Below are experts of layer 6 (counted from 0) of a mixture-of-experts language model. Rows are named router (the router's row for the expert), down (a neuron's output weights, with its number) and show model dimensions 192-255. Each number is 128 + 24 x the weight over its row's rms, rounded and kept within 0 to 255.
Before each expert's rows: "raises" lists some tokens whose logits its average output raises strongly, later layers aside. This comes from a sample of Wikipedia text that the model never trained on.

# expert 62
raises: " first", " main", " reason", " two"
router [ 99 120 106 114 127  97 123 115 132 211 125  93 110 115 145 132 122 143 167 160 109 106 120 123  96 124 106 143 117 107 126  80 150 135 183  81 119 145 131 143 130 114 137 145 123 107 140 122  90 112 124  83 111 164 167 132 150 111 176  67 149 137  85 112]
down0 [108 156 101 130 103 125 106 170 138 134 111  98 120 135 135 116 123 113 119 128 156 105 187 175 132 122 116 149 112 113 122 142 124 125 199 106 175  63 115  34 108 114 122 130 106  88 128 128  73 136 110 124 129 148 113 112  78 135 171 118  80 128 122  74]
down1 [100  98 128 126 150 149 132 128 116 126 106  45 111 129 138 130 123 156 101 156 141 115 137 145  54 163  19 139 126 126 117 129 134 130 124  83 137 157 115 136 157 123 135 155 135 129 121 153 112 121  73 128 134 110 142 138 132 116 119 100 147 129  87 129]
down2 [ 78 167  72 125 116 160 174 143  74 166 124  96 125  78  72 134 181 101 131 154 130 125 145 128 135 122 157 134 136 126 120 127 105 131 119 145 118 107  83 112 137 135 127 139 138 105 137 133 117 131 130 138 119 139 117 186 156 161 135 152 123 127 141 130]
down3 [100 107 129 124 142 123 120 127 110 125  92 126 128 125 120 127 127 143 127 125 144  93 122 132 117 117 133 168 157 131 141 112 130 127 130 116 131 158 169 138 133 149 122  94 138 126  74 120 123 130 127  50 174 130 117 117 123 129 179 141 122 111 110 109]
down4 [125 148 131 150 119 126 101 105 104 130  90 112 126 119 149 144 126 130 139 139 127 129  83  17 160 110 101 115 152 128  99 150 105 148 108 134 131 224 185 143 119 122 134 127 121 154 127 119 115 121 121 115 145 117 138 112 164  93 127 126 134 116 117  86]
down5 [134  82 126 113 120 112 158  81 136 160 154 104 140 154 145 125 151 110  87 111 131 122 163 121  69 157 119 129 124 128 108  73 120 128 172 126 147 132 117  72  74 141  90 122 127 151 129 126 132 146 132 117 130 182 125 115 120 155 131 155 177 141  76 137]
down6 [ 95 131 131  99 139 127 166  54 120 137 154 128 128 147 128  99 106 142 159 146  89 125  82 138  94 173 129 127 155 122 121 167 135  96 124 129 109 128 118 184 102 152 147 133 107 128 118 127 139 142  80 141  65 117 121 122 146  69 142  93 113 108 131 185]
down7 [106 127 129 197 128 106 119 145 107 158 131 118 132 145 128 137 136 133 147  91 120 162 138  57  77 120 118 127 102 182 130 117 135  59 146  72  97 120 117 160 131 176 126 108  83 131 133 136 158 131 156 119  84 175 170 137 154 126 125  76 114 176 141 108]
down8 [133 162 130  66 117 134 146 161 119 131 130  88 130 113 141 146 142 130 127 116 131 137 169 133  88 124 153 142 147 183 136 150 176 113 129 202 105 180 134 161 136 111 164 128  89  98 114 154 120 191 136 146 132 137 110 110 138 119 139  94  94 112 139 131]
down9 [129 146 122  77 132 130 127 119 147  90  99 121 122 133 132 121 104 129 127 127 126 135 110  91 128 155 127 180 131 138 151 180 133 133 171 159 153 112 167  88 214 132 128 116 140 130 148 129 129 118 163 125  72 121 116 110 107 142 113 143 111 156 136 193]
down10 [120 123 128 191 146 169 128 139 154 143 101 160 105 128 123 114 131 145 162 129 132 133 138 128 173 119 124 130 142 125 174 143 136 138 128 153 128 176 126 138 126 143 133 118 133 127 137 138 126 142 106 127 130 177 114 130 145 121 131 140  98 150 180 129]
down11 [118 105 125 206 161 141 133 128 125 138 134 121 132 129 126 128 123 140 161  92 144 141 177  78 127 150 129 152 114 190  92 121 128 138 119 130 101 118 157 110 165 128 116 167 120 105 135  77 147 131 112 144 108 124 130 135 128 125 144 119 136 128 137 140]
down12 [139 142 133 128 100 179 183 118 134 125 133 120 142 128 148  89 124  78 122 178 123 161 124 130 134 140 115  90 157 127 145 123  96 122 128  98 145  72 129 139 125 120 160 128 135 160 106  96 143 126 129  96 111 131  79 166 118 162 128 131 108 113 127 114]
down13 [145 127 157  67 145 151 105 129 114 138 128 114 138 161 122 114 106 124 133 128 131 130 127 120  47 167 131 126 144 126 116 113 124 123 121 132 145 128 124 132 126 141 140 131 124 145  86 124 124 109 126 129 138 137 130 120  64 108 111 132 102 143 127  90]
down14 [ 88 137 108 178 163 110 146 118 128 114 161 109 134 130 132  72 137  98 127  82 137 111 128 133 118 146 147 132 107 131 109 148 123 135 183 129 145 133 115 135 177 160 136 134 100 141 104 127 117 138 114 127 131 125 104 110 164 130 110 127 118 125 105 133]
down15 [189 127 126 133 128 103 120 133 102 119 117 188 166 132 125 121 143  94  91 171 129 150 151 126 184 110 131 140 162 143 124 137 116 124  98 170 152 128 122  89 129 115 137 100 135 125 140 169 130 113  65 176 162 105 128 155 162 125 106 127 131 111 119 169]
down16 [104 116 104 125 128  89  98 117 116 120 173 185 107 115 131 102 170 126 132 110 146 116 127 138 141 132 211 144  99 125 147 125 145  97 137  55 142 122 128 121 127 158 153 111 121 117 134 140 138 177 106 103 130 138 185 133 109 132 116 130 127 118 108 105]
down17 [109  97  86 110 114 111 129 143 150 111 174 127 122 141 101 133 168  90 147 128 105 136 131 128  67 130 126 109 135 135 126 149 123  58 129 124 117 171 143 153 130 128 157 122 132 115 126 137 111 118 126 125  82 128 115 164 114 131 118 102 127 121 129 149]
down18 [156 132 145 121 128 104 114 109 128 117  74 127 129 132 127 132 141 127 137  99 167 130 126 115 130 156 151 150 183  78 124 128 155 129 128 129 162 127 133 130  98 128 126 128 126 132 127 167 131 131  82 112 121 128 119 123 142  74 112 128 111  57 120 128]
down19 [131 130 129  80 126 132 185 135 109 143 131 121 135 169 125 146 111 161 124 129 129 147 106 159 128 139 138  97 116  98  81 113 100 130  88 127 126 119 131 121 118 111 152 102 107 142 128 108  98 129 127 136 136 146 148 116 183 216 129 199 137 148 109 104]
down20 [126  90 119 200 133 116 128 153 131 137  80 128 137 111 122 162 133 176 126 130 125 128 111 137 151 112 169 179 127 149 110 152 131 127 162 128 135 132 166  99 121 137 110  95 135 107 166 127 128 168 138 110 130  92 117 126 136 123 143  90 130 131 143 136]
down21 [128 153 129 150 133 138 156 115 148 141 142 127 149 135 126 138 114 138  93  85 160 125 115 119 125 128  82 125  99 128 135 110 129 128 126 120 179 157 130 135 146 141 128 126 126 131 140 109  99  86 106 128 136 113 122 137 139  98 128 130 128 135  76  79]
down22 [184 131 126 107 160 168 129 150 147  97 139 120  99 123 139 122 130 143 109 127 127 115 138 134 131 148 125 128 126 152 124 138 143 129 111 185 125 125 133  66  76 110 139 195 123 127 134 143  87 169  92 133 129 118 173 112 141 125 110 213  98 115 168 124]
down23 [138  60 148 143 127 146 122 139 120  63 124 160 173 110 128 127 116 149 145 131  91 131 141 146 117  87 127 125 129 126 169 109 116 104 179 127 118 130 132 147 120 144 114 124 116 154 123  94 144 128 136 116  89 114 129 117 121 129 128 134 127 116  99 144]
down24 [106 151 131 152 174  95 127 127 157 166 126 142 122 146 172 133 134 138 126 129 120  83 116 108  73 111 124 106 110 197 157 155 126 162 111 142 128 143 156  85 164 143 124 115 134 115 106 132 158 162 131 136 133 130 103 125 151  98 130 121 146 138  48 118]
down25 [ 90 139  90 181 128 134 106 131 119  63 159 160 127 111 134 175 118 129  91 124 128 125 134 129 120 129 126 153 129 143 130 100 125 192 132 126 121 138  69 116 141 125 133 136 180  38 105  97 114 112 158 128 129 105 128 121 126 204 127  98 111 123 109 147]
down26 [123 129 133 166 112 132 160 128 115 119 158 125 128  86 121 127 128 120 124 112 128 127 119 127 139 111 124 172 142 107 108 126 137 148 127  58 147 151 143 128 168  98 102 135 130 113 129 160  98 164 129 103 151  98 136 150 117 128  78 152 148 148 144 188]
down27 [117 123 137 175 129  96 166 110 142 207 166 153  63 126 110 134 123 139 127 143 130 131 117  56  99 142 130 126  92 126  95 115 142 129  81 118  73 130 134 114 125 139  97 129 133 139 116 123 170 140 133 127 148 165 130 156 141 118 129 148 125 123 144 164]
down28 [139 129 128 167 114 114 144 131 128 122  73  98 158  88 122 123  39 117 132 116 127 159 129 118 114 145 157 130  73 178  83 133 143 121 128 119 119 168 120 128 107 154 129 135 127 145 142 148 133 130  98 120 137 126 162 111 101 163 128 115 125 120 201 124]
down29 [142 121 149 119 138 145 149 120 163 176 124 128 107 123 131 129 125 135 110 126 134  79 129 132  91 135 129 119 114 123 118 110 159 168 130 118 119 117 128 186 163  94 172 153 131 120 158 119  90 160 132 156 109 142 141 143 155 152 153 174 127 128 111 103]
down30 [136 123 127 120 173 123 120 129 112 134 125 134 151 137 103 142 162 136 159 139 129 128 118 147  92 192  87 128 123 125  82 159 123 128 144 138 109  93 160 115  98 154 133 176 121 107 120 125 153 155 117 103  83 125 125 159  87 129  55 110 149 122 144 146]
down31 [143 127  52 113 135 121 157 183 155  95 192 135 127 171 141 113 155 133  94  93 128 139 128 133 101 116 135 141 124 118 118 121 153 161 132 125 115 106 105  90 138 112  87  99 106 112 128 144 165 105 128 127 137 130 100 133  87 119 112 134 196 152 133 133]
down32 [133 147 112 125 131 137 136 116 145 126 148 132 148 135 134 128 110 171 139 146 133 135 128 123 164 132 133  82 112  93 140 132 133  88 136 120 113 137 110 126 118 154 132 125 146 132 165 128 155 119 112 125 127 131 144 106 129 138 119 123 136 133 112 141]
down33 [113 110 126 137 146 145 131 162 157 141 112 149 127 149 130  90 127 173 119 107 142 137 125 111 164 149 129 172  95 161 141  97  91 132 181 150 123 155 135 130  65 167  93 130 125  73  89 128 129 116 147 182 152 121 156 110 138  88 132 120 120 164 120 142]
down34 [136 120 143  29 121 132 169 146 119 140  77 161 134 119 124  75 151 132 130 111  79 133 145 148 126  89 118 139 118  88 109  80 128 142 107 139 119 124  82 139 118 160 137 128 114 142 111 141 131 117 145 125 125 130 110 205 164 130 127 131 132 112 216 143]
down35 [116 132 113 166 133 149 138 123 115 164 110 110 132 111 128 103 120 174 134 165  97 110  96 127 122 147 133 145 128 129 155 137 126  72 162 119 126 126 107 168 127 123 118 132 158  76  90 134 123 156  97  60 119 126  99 117 134 141 133 135 124 149 129  67]
down36 [128 103 128 166 136 125 151 128  78 132 128 125 127 128 154 128 127 125 138 125 114 101 180 129 129 129  98 147  88 101 135 128 109 134 132 108 137 124  89 124 135 133 131 119  73 112 116 105 171 121 137 146 143  98 109 122  96 178 138  67 165 123 164 117]
down37 [127 133 134  26 124 164 106 120 119 152 132 128 131 129 105 127 128  80 124 133 140 111 138 154 115  82 145 115 134 109 138 132 123 121 167 127 140 161 130 123 114 127 128 126 126 146 125 125 170 125 117 125 120 125 130 127 126 126 127 137 128 134 109 155]
down38 [201 142 127 143 118 122 170  70 172 117 116 136 176  94 176  90 129 122 128 143  98 130 190 158 134 119 121 106 133 130 129 140 128 128  71 119 131 151  97 133 127 130 124  68 100 131 136 132  89 123 146 127 161 155 138 131 134 135  69 193 139 108 135 157]
down39 [139 106 145 119 128 130 101 130 129 171 133 147 153  93 130 124 169 140 122 131 124 127 127 123 124 103 113 139 112 181  78 132  83 163 124 151 109  92 129 128 137 131 118 120 145 124 111 134 109 130 126 144 176 179 128 179 143 125 123 128 120 127 154 137]
down40 [123 126 143 120 128 138 110 125 111 133 131 125  85 124 128  93 126 132  92 136 134 153 124 129 124 120 123 179 129  91 179  86 135 135 120 133 127 126 123  83 128 122 125 131 131 118 153  90  74  86  72 141 113 164 138 141 129 158 116 121 115 131 132 120]
down41 [121 103 128 176 148 136 126 128 120 143 118 113 121 127 145 128 178  79 132 126 132 126 173 135 144  89  86 128 118 128 118 133 118 124 137 193 126 128 127 104 124 135  96 139 127 132 130 131 123 112 145 118 133 107 136 139  98 179 129 148 124 119 129 128]
down42 [ 99 131 130 137 160 162 115 135 110 174 138 104  74 142 131 137 131 127  91 123 102  98 129 132 123 126 146  91 129 133 128 129 132 101 133 112 123 127 124 128 121 132 186 140 170 125 138 128 119 128 130 138 112 128 115  92  75 136 130 139 101 155 128 125]
down43 [129 103 101 198 189 127 118 126 114 141 128 134 146 125 138 154  77 123 199 133 125 200 148 149 141 145 145 139 126 124  96  84 123 134 125 134 135 126 136 102 103 113 175 110 184 128 161 123 110 126 139 127  85  83 145  86  75 168 121 144 121 143 184 128]
down44 [140 134 170 129 177 107 118 142 101  97 147  93 141 160 154 124 122 117 126 135 127 127 132 135  81 119 139 127 127 127 153 125 126 150 134 143 162 108 156 133 128 129 120 144  93  98 132 105 129 128  98 136 141 133 141 130 142  93 153 128 142 127 126 128]
down45 [166 140 135  86  93 126 143 119 145 109 148 118 147 114 138 132 143 176 132 120 128 134 195 166 140 129 136 128 144 113 128 143  84 111 129 152 130 147 127 131 147 125 135 129 164 130 153 128 154 135 152 149 162  72 112 129 139 118 114 132 107 119 130 109]
down46 [106 115 118 132 120 126 139 131 130 161 167  74 115 148 184 105 108 120 117 129 131 127 113 103 102 122 159 124 127  91 129 128 132 129 141 128 129 164 134 182 131 104 148 141 105 119 126 130 130 167 156  96 128 114 110 125  61 130 125 124 126 132 131 111]
down47 [137 113 127 128 138 128 124 137 148  98 104 146 190 135 104 112 125 127 225 147 167 161 128 181 137 177 129 119 135 187 138 126 125 108 162 133 140 119 135 123  98 165 133 109 130 131 135 128  92  98 115 142 133 125 172 134  82 129 138 140 129 119 121 128]
down48 [124 119 130 155 156 131 133 127 227  96 122  90 135 130 126 140 124 160 109 168 111 126 175 165 126 158  80 126 198 137 125 171 122 128 124 122 131 118 138  91 149 139 131 104 134 129 129 120 120 130 127 109 126 106 128 129 121 132 123 138  72 117  66  84]
down49 [140 140 118  80 129 136 131 169 124 125 178 155 112 129 115 129 124 181 116 155 118 113 125 145 114 161 117 103 130 139 119 133 158 148 125 132  81 132 111 127 118 150 114  84 117 127 117  92 127  63 108 130 116 135 131 107 134 130 113 147 139 142 112 128]
down50 [161 110  64 205 222 150 127 129 114 137 163 138 140  86 132 127 158 129 105 151 127 119 138 134 111 141 140 129 121 122 119 140 139 155 124 107 113 165  81 140 111  97 179 138  98 104 127 111 131 122  83 119 131 141 115 132 129 121 128 132 115 145 127 117]
down51 [170 129 130 128 128 138 127 125  88 109 114 132 214 179 100 130 151 190 141  89  88 166 129 112 147 137 115  89 138 204 166 164 131  89 108 120 147 125 109 133 118 119 127 111  64 159 113 105 124 104 132 131 140 129 147 130 128 129 102 139 181 141  97 104]
down52 [122 126 141 198  77 119  82 130 113 167  98 137 128 108 130 143 139 183 138 128 149 145 128 113 125  83 132 164 134 115 106 135 111 128 131 141 156 125 157  81 132 133 121 121 119 117 139  64 108 110 105 129  65 148 155 135 130 125 124  98 150 144 148 106]
down53 [133 149 157 121 202 125 128 114 155 173 121 141 132 169 130 139 177 130 118 131 134 150 129 141 132  98 138 120 141 114 107 127  86  93 153 121 110 144 108 105 131 100 113 105 156 138 134 123 148 204 143  97 132 151 130 135  89 129 125 127  57  91  95 126]
down54 [ 99 158 128 125 104  60 113 133 134 126  89 121 126  89 115 108 150  86 116 113 104 155 130  87 115 126 132 130 123 125 127 112 111 109 111 119 120 113 146 136 130 129 157 134 131 147 129  84 138 128 143 124 132 136 131 120 139 123 107 148 111 122 106 150]
down55 [153 126 135 106 131  82 142 133 153 130 164 138 197 148 128 155 117 125  92 108 113 152 133 153 141 125 121 144 125 162 137 135 141 137 144  90 121 160 122 113 116 122 176 121 148 155 118 117 159 144 130 128 108 105 141 126 124 131 125 125 172 136 169 126]
down56 [ 79 154 128 128 193 131  70 173 125 134 150 119 116 110 114 126  73 130 128 132 134  73 138 141  98 135 126 129 131 108 161 146 119 157 125 138 109 169 130 150 139 119 143 139 145 155 135 105 133 127 154 135 124 108 115 168 154 137 136 159 128 100 131 166]
down57 [147 128 127 134 123 127 122 157 120 122 135 121 108 129 109 105 131 132 129 155 135 121 141 137 155 144 115 132 120 127 133 127 153 130 125  88 129 116 109 136 127 137 121 107  84 121 137 134  84 128  98  59 161 132 124 171 133 135 142 106 111 113 127 127]
down58 [125 106 131 123  62 127 138 127 157 137 121 179 136 130 132 139 119 128 141 147 140  83  86 123 124 135 122 127 111 157 199  75 149 124 130 129 126 141 129 138 124 105 139 137 166 129 127 146 135 140 129  87 126 132  72 132 124 127  90  90 137 166 113 128]
down59 [114 133 109  94 123 130 106 126 131 120 146 173 102 149 128 160  77 116  90 128 123 141  48 182 120 139 149 175  67 130  91 129 128 108 147 129 115 127 125 179 107 128  96 132  88 113 112 129 139  89 140  90 127 128 120 125 128 154 129 137 193 149 133 128]
down60 [120 121 127 201  94 128 131 143 126  76 130 138 124 131 113 152 123 125 122 137 125 149 176 113 125  85 118 129 176 137 166 131 129 156 124 125 126 161 151 142 125 170 128 107 139 133 139 110 131 131 125 120 128 147 128 155 162 101 135 133  88 135 111 123]
down61 [ 66  99 175 133 128  56 132 117 117 150 112 122 123 127 127  62 141 130 133 110 136 113 124 104  94  92 103 114 105 107 133 141 166 142 150 127 135 128 152 132 167  95 137 163 126 141 120  78 128 130 120 118 101 133 126 132 139 129 143 122 104 136  94 134]
down62 [168 125  97 110  83  97 161  34  62 129 135 110 109 157 131 121 114 192 122 137 105  68 131 136 121 152 125 132 129 124 100  87 121 142 111 120  89 119 140 138 120 123 110 135 129 127  84 135  98 130 130 130 134 129 132 102 121 191 201 131 168 147 145 118]
down63 [112 120 128 116 125 111 112  94  95 137 113 132 109 176 137  98 126 128 122 139 105 121 110  69 149 147 106 150 132 145 126 123  97 133 128 124 122  56 125 133 131 129 123 114 115 109 126 119  95 117 128 203 159 142 119 100 151 120  94 147 132 143 112 127]
down64 [132 143 133 128  81 113 164 110 122  89 136 134 175 150  84 135 144  88 193 116 128 127 128 115  77 128 112 100 139 169 124  90 111 129 156 122 137 142 132 117 187 124 133 108  97 133 145 130 102 127 143  99 152  89 112 122  52 159 142 122 159 128 119 126]
down65 [117 132 103 128 133 121 125 123 125 113  86 111 147 135 127 125 135  83 129 152 135 132 147 147 140 129  80 130 133 112 116 122 134 100 131 118 134  90 120 123 118 132 128 126 113 137 129 138 141 121  95 140 122 128  96  89 104 168 130 137 118 173 166 137]
down66 [141  74 160 128 122 132 136 112 131 150 111 134 110 129 124 141 124 154 150 127 104 136 128 133 123 119 143 129  65 117 133 149 127 150 151 145 140 128  83 115 122 144 155 102 139 130 125 163 117 112 122  35 121 139 154 129 124 134 216 115 105 135 127 135]
down67 [ 73 129 126 188 120 168 125 135 216 137 115 131 125 130 116 128 144 115 178 106 128 127 142  75 177  86 163 117 128 124 127 117 176 129 103 131 122 163 125 130 127 136 152 126 176 101 128 127 127 136 141 129 147 125 130 138 145  69 125 126 121  92 110 120]
down68 [147 120 114 123 132 139 128 138 143 104 141 128 137 119 125 135  65 141  97 167  81 132 129 125 129 123 129 117 122 137 126 135 100 120 165 143 128 146 118 143 125 115 149 140 126 187 127 128 117 158 163 104 133 151 128 105 129 122  96 128 131 211 132 131]
down69 [ 96 140 131 188  98 135 116 134 157 137  99 153 141  51 153 116 150 130  89  93 130 116 110 127 144 125 125 143 138 128 139 130 156 123 128 137 147 126  97 151 172 126 158 158 129 123 143 164 134 129 101  97 120 170 111 118 112 107 130 107 125 147 145 141]
down70 [123 150 144 137 136 133 129 124 126 144 108 135 141  97 139 125 125 124 124 140  83 138 120 123  93  86 113 160 161 129 134 130 129 132 132 172 118  35 170 105 131  81  68 136 166 141 129 126 152 125 135 128  94 119 143 142 127  94 160 118 122 138 128 155]
down71 [203 109 135 129 129 131 131 128 113 128 139 128 125 127  81 133 126 125 127 117 132 116 134 100 119 151 125 128 122 130 131 138 144 129 174 143 147 133 122 101 115 138 100 109 159 138 202 142 139 155 149  98 117  59 123  97 125  80 177 145 126 161 125 108]
down72 [138 170 129 127 130 152 142 121 122 131 115 103  69 162 153 122 171 147 129 126 131 119 115 115 118 128 120 137 124 162 124 121 128 130 157 136 120 107 100 122 121 130 100 198 113 133 132 171 124 126 145 143 121 127 130 151 123 119  92 128 120 140 130 121]
down73 [138 142 128 108 174 131 159 125 121 131 222 124 126 128 126 162 126  88 110 118 124  93 141 114 159 133 137 122 110 133 102 162  88 116 128 124  94 140 129 162 105 127 141 126 131 123 127 125  82 141 129 153 118 117 138 122  90 166 124 142 105 109 158 129]
down74 [130 177 134 188 129 128 117 122 121 133  94 136  96 131 138 114 155 101 129 130 127 127 172 146 125 160 149 145 128 140 165 154 126 132 124 160 110  95 149 149  85 106  29 127  93 133 154 121 119 138 123 179 137 106  98 122 148 127 103 131 147 137 110  75]
down75 [123 130 107 187 109 127 121 149 127 125 121 131 125 127 129  93 127  85 130  77 162 135 131 128 116 132 137 147 155 110 129 128  89 130 127 130 146 105 143 129 142 142 124 129 129 125 135 210 106 146 138 153 112 174 119  92 144  84 112 123 162 128 111 175]
down76 [157 135 144  86 148 131 128 133 160 133 108 165 112 179 126 136  68 130 127 169 169 127 142  90 144 119 120 143 166 134 145 134 156 130 120 132 130 113 148 118 144 123 136 128 133 129 122 153 157 128 140 132 125 115 121 133 134 143 166 138 146 114  84 139]
down77 [130 149 129 119 140 129 136 127 140 124 103 123  82 142 129 119 118 145 128 137 109 125 128 142 155 110 119 150  66 108 120 100 126 123 179 158 112 127 155 129  94 117 124 110 125 128 140 108 175  99 180 160 132 104 140 128 128 150  92 125 112 122 127  99]
down78 [ 87 168 155 213  85  89 144 164  85 159 120 140 120 133 142 122 123 129 159 180 125 140 120 155 157 115 175 110 128 119 128 164 130 117 164 168 109 129 130 147 138 135 129 136 130 100 128 141 123  63 130 103 137 129 111  86 128 192 129 104 123  60 103 143]
down79 [126 132 170 125 136 173 130 176 167  99 117 113  71 132 128 143 126 144 118 130 160 139 127 110 131 147 112 142 128 129  93 126 146 141 101 151  56 128 148 128 129 128 147 128 106 145  80 196 133 126 120 127 128  99 119 120 149  70 129 126 135 108 191 119]